From a checkpoint of a small mixture-of-experts model trained on Wikipedia.
Size: width 128, vocabulary 5773, 19.9M parameters.
Experts: 64 SwiGLU neurons an expert, 4 picks a token, a softmax router.
Training: a variant of Muon for the experts, 578M tokens, 2895 steps.
Below are experts of layer 2 (counted from 0) of a mixture-of-experts language model. Rows are named router (the router's row for the expert) and show model dimensions 0-127. Each number is 128 + 32 x the weight over its row's rms, rounded and kept within 0 to 255. Numbers have three digits each.
After each expert's rows: a language model's description of what the expert responds to. This comes from a sample of Wikipedia text that the model never trained on.

# expert 63
router:087096134107052131135129139131093129134159109128138116112137134158074197132202115149150049125108116168151141166197065105146155106087171142198075143124123121120117124077142120105175114073154063182123121165113140091123206064090137151101119116136132179142133127174071078136133136121136122128135140172055125175126062180145140128112147154129143132130092114123089145099135080118141148119141
Description: Year starts, 2000s. The first digits of 21st-century years, mostly 20, in career lists and tables; also cell-opening spaces and coordinate decimals.

# expert 46
router:082117136130066112151135127127111098146125079120090133124153135133123171102154135127157125158078086153135115177146097148179154149103194179131133130092107120094133132129064056092154106091118127154127116096138134103137171053128177134082110033178082130151145155122095145037150139130113153094149110105139109193126135191073129094113114107169080170121091093095135174087184124115110125105160
Description: Infinitive to and modals. "to" after verbs like wanted, tries, having, plus modals and conjunctions: would, can, may, and, by.

# expert 33
router:133098134136082123165129172143158122123187128134131118112119124138078124080133127151231097199137120138155162159128111142144137160127154153133127143133107110102088105099111055147233109062135149135131176062177143095124126135133117130124131121141110207112162144205112154145136134145132149165144154137105117110116067155137165102062171093119140134175071063075165144110134121150107136178165
Description: Infobox and statistics fields. Labels, units and symbols in infoboxes, census and stats lists, such as the E of Elevation, UTC, %, ft, •, Coordinates, MPC.

# expert 20
router:118098143089114110140144138156127124201137102052102116115129125135122127073113076116136109144086102154182122157161115216171139101136128150136098144056112117112155110101094123083128063135100103117133147073051135151066153072106133083103105096107097107090130123136102136073137142152119136034118180136098129144149079090114200133089150103096112128180124118115091141141153118046097123133130
Description: Mid-word stems before suffixes. Word stems and middle pieces before endings like -ion, -ic or -ure, such as act, lect, inct, port, project.

# expert 23
router:141135130137117153150123196148121146160173047115092128150169153163121143090139166131150091155091062178138103123115121114139152158120163124121090127096090127093092130098109147069149100127137114176122147132151205135043136164098136088065134131186138107159133136151121103142129137183156142016142153137100112145101109160098113093085144087135086201171103082132071139109123098086103094126127
Description: Media and attribute nouns. Common nouns and adjectives after the, a or possessives, especially about music and film, such as album, film, song, Best, original, main.

# expert 36
router:129119121084084081157144108148107086107177150150134126152209152163103135103134119105154142120087103152142138120150131160132148138087157144164135143105076089173093195094099117126148117104154133171087151152115153126125119118083151080111112069124138161111223147147115092099197089163115136126185178180077106112127131107104160120122166081160120142187078110106092116090192118158160164132212
Description: Non-Latin byte pieces. Raw UTF-8 byte pieces of Thai, Greek, Arabic, Cyrillic and accented characters, plus odd pieces in foreign names like Y, aw.

# expert 25
router:119070108148118137156137181132174176118146086061105158099167122109132182067131128139133099162089136177176164156167054117150118138167142132137111177137026143111129124103098115128146091084144123124116144093136179128122154124121147049106154139189136156162130167173074089139155122147177130129121138108104138176135142166107147044102119161123032133132101081096089139116114122101128107135139
Description: Sports results and medals. Sports words like won, scored, played, medal, plus dashes, commas and semicolons in medal tables and season-record lines.

# expert 1
router:130081131087128121112146174135104140166185108102146156090143147156104149131167091149121116130100128103136107151163102170165167134153124192102104163108129132117095160108090139082231097100138110134103115114129143119126168019100112145110114098146104186138163095143143061131143114115173121095136134180107124137149104214116128139128138137126028163151083108095077156033128148142141144120130
Description: Table cells and months. Pipe separators between cells in statistics and election tables, plus month names after day numbers, such as 27 December, 15 May.

# expert 3
router:152118154131146180144156172124141153169130074078136129100178150111099177104124136197143080119113109138141149167160137147170129143142105139133067164158024115139121154104107090103142098067164125150127166126098146095091124144125124078113129130169098146123158134153073142125151184118131128128127150153113126156086111151062131077123137124163096137185039107100049084145150062075131119073146
Description: Sports competition terms. Sports words and word pieces in sports articles and results tables, such as football, League, Cup, the r of rugby, season.

# expert 22
router:163131150129086104149137162165131114152146116046072109091111132122112196136198134111134155142138107145161130117146073184134139149139127155137118162149098086132145148138104072099126098141204103083134130102099118096152127112142161088097133074096078119169148166143050070104149137137146152064172162142108129114117114142137099105116123094126107173182127106159075163132148074032117115207138
Description: Latinate word stems. Opening stems of long Latinate words that a suffix like -ation will finish, such as comp, design, anim, collabor, gener, public.

# expert 4
router:112108148102136136103137122195150109113136073135126105111211138156106160137182133116168105137116108129138103119104056121201125180093149183130114153135111090115107171099065107063139091102127093102079105141128102103117182070102153141148133111132151203125115131129115120085177160157162142126151139105108118159098048097110193080140138137177127190158104138120158104026117132119128118149148
Description: Date-introducing labels. Colons, pipes, dashes and time words leading into dates, such as Died:, Released:, On, In, During, until, since.

# expert 61
router:102069119144095121121187178106190098114110132121147052047164143150105146133167118127145115177117142155148160121112115120173113126161144137151096160097043116147093138102091139125167109124121092150138073122080145060022145136121181131118141129154080144160162162156052156100129116162122168117161149125149091168159101140142148109133107081168066120158128138095122098128114158056114125148123
Description: Section headings and breaks. Wikipedia heading markers and paragraph breaks, plus words inside headings, such as == Release ==, Life and work, Gallery.

# expert 42
router:124051112142133089114133120111165129165127083107139097127152124159112087067184108153123130101085101145101107138131132108152127129095122152162168136175134109126115186135124102118156059082127129113078153112078165078072122142125131115117117098170116217148159118140085114107228139134170167108193103146135068131104120181122162125121165123168123118204144123156039131127162084096113159135152
Description: Place-name words. Words of compound place names and directions, chiefly New, York, South, North, Washington, plus ordinal th in centuries and first names.

# expert 11
router:114121122103118146140132149133103102129187118126177112114143158125094121141152117160129144143099140156141158150141089180197152107184167154143144158116087124147096126099073137122133142053154137138113113115119150145054111143063171062093107090101161122160107124141112088115159125130194128100112108157125094146117138110069158076131188122154114109155100120094048147041156090051119136222113
Description: Copulas and state verbs. Verbs right after a subject in narrative prose, mainly was, is, were, been, plus located, served, held, and nouns completing took place/part.

# expert 56
router:138069140081097149156165117165124110129155074113098105141156139133119141087125129150140101143101120152165128193136065164212139182166128155124106155134132122135096155130117116072149097096146117117096113122102154103122170131133211111090124049238106131124121106150120116100175151119127137163179126156106161145099134155111138081126139131149131140196135108066140124064135142058050154127169
Description: Prepositions after verbs and nouns. Prepositions after a verb or noun, before the or his, such as in, of, for, at, during, re-elected at, away from.

# expert 41
router:124042102140139140142135134192159118187160075130082092121161159135132148122112109156137089163098126194151106133120100128182153119084118181154116167064137138115068165118098082065212128121150109132043123114134159145117186084125153105076089115112111152128121099143129081133167151142142147127130141165102148155077137168088158137116139096128078187135096089150139200102139080122102111141131
Description: Cell and list separators. Pipe delimiters between table cells after names or numbers, and semicolons or commas ending list items, as in tracklists, fight records, and team lists.

# expert 21
router:042126132115088149095112115156112109120142107126131066080147140231111135103145083113135057105110122160117110142169063135153144145093132139200134128098065080125116122066078139136139070081099061182092157094094130091068127117092145103134091130143131140132169160151146101099118092144130132109157147162116153149106107198116117125103109117142076130133134114141103143104145152107054185172127
Description: Year starts, pre-2000. The first two digits of years, mostly 19 or 18, after a space, bracket or dash; also spaces, dashes and coordinate decimals.

# expert 8
router:141087131138130168127183196139138143180187060112086118125143161173114087142113106126148131145100130113175135132144136137160124144120124157156125207150121127161057151147125080140181091118109087135091103121182180114096117096120150105070163116156122173114129170203131124135166158151161140074166152102091086190090128119071159076098089108144090126165100106077133122064145101113118178106120
Description: Table separators and headers. Pipe separators, colons and header words in sports and election tables, such as |, Years:, Votes, Candidate, Date.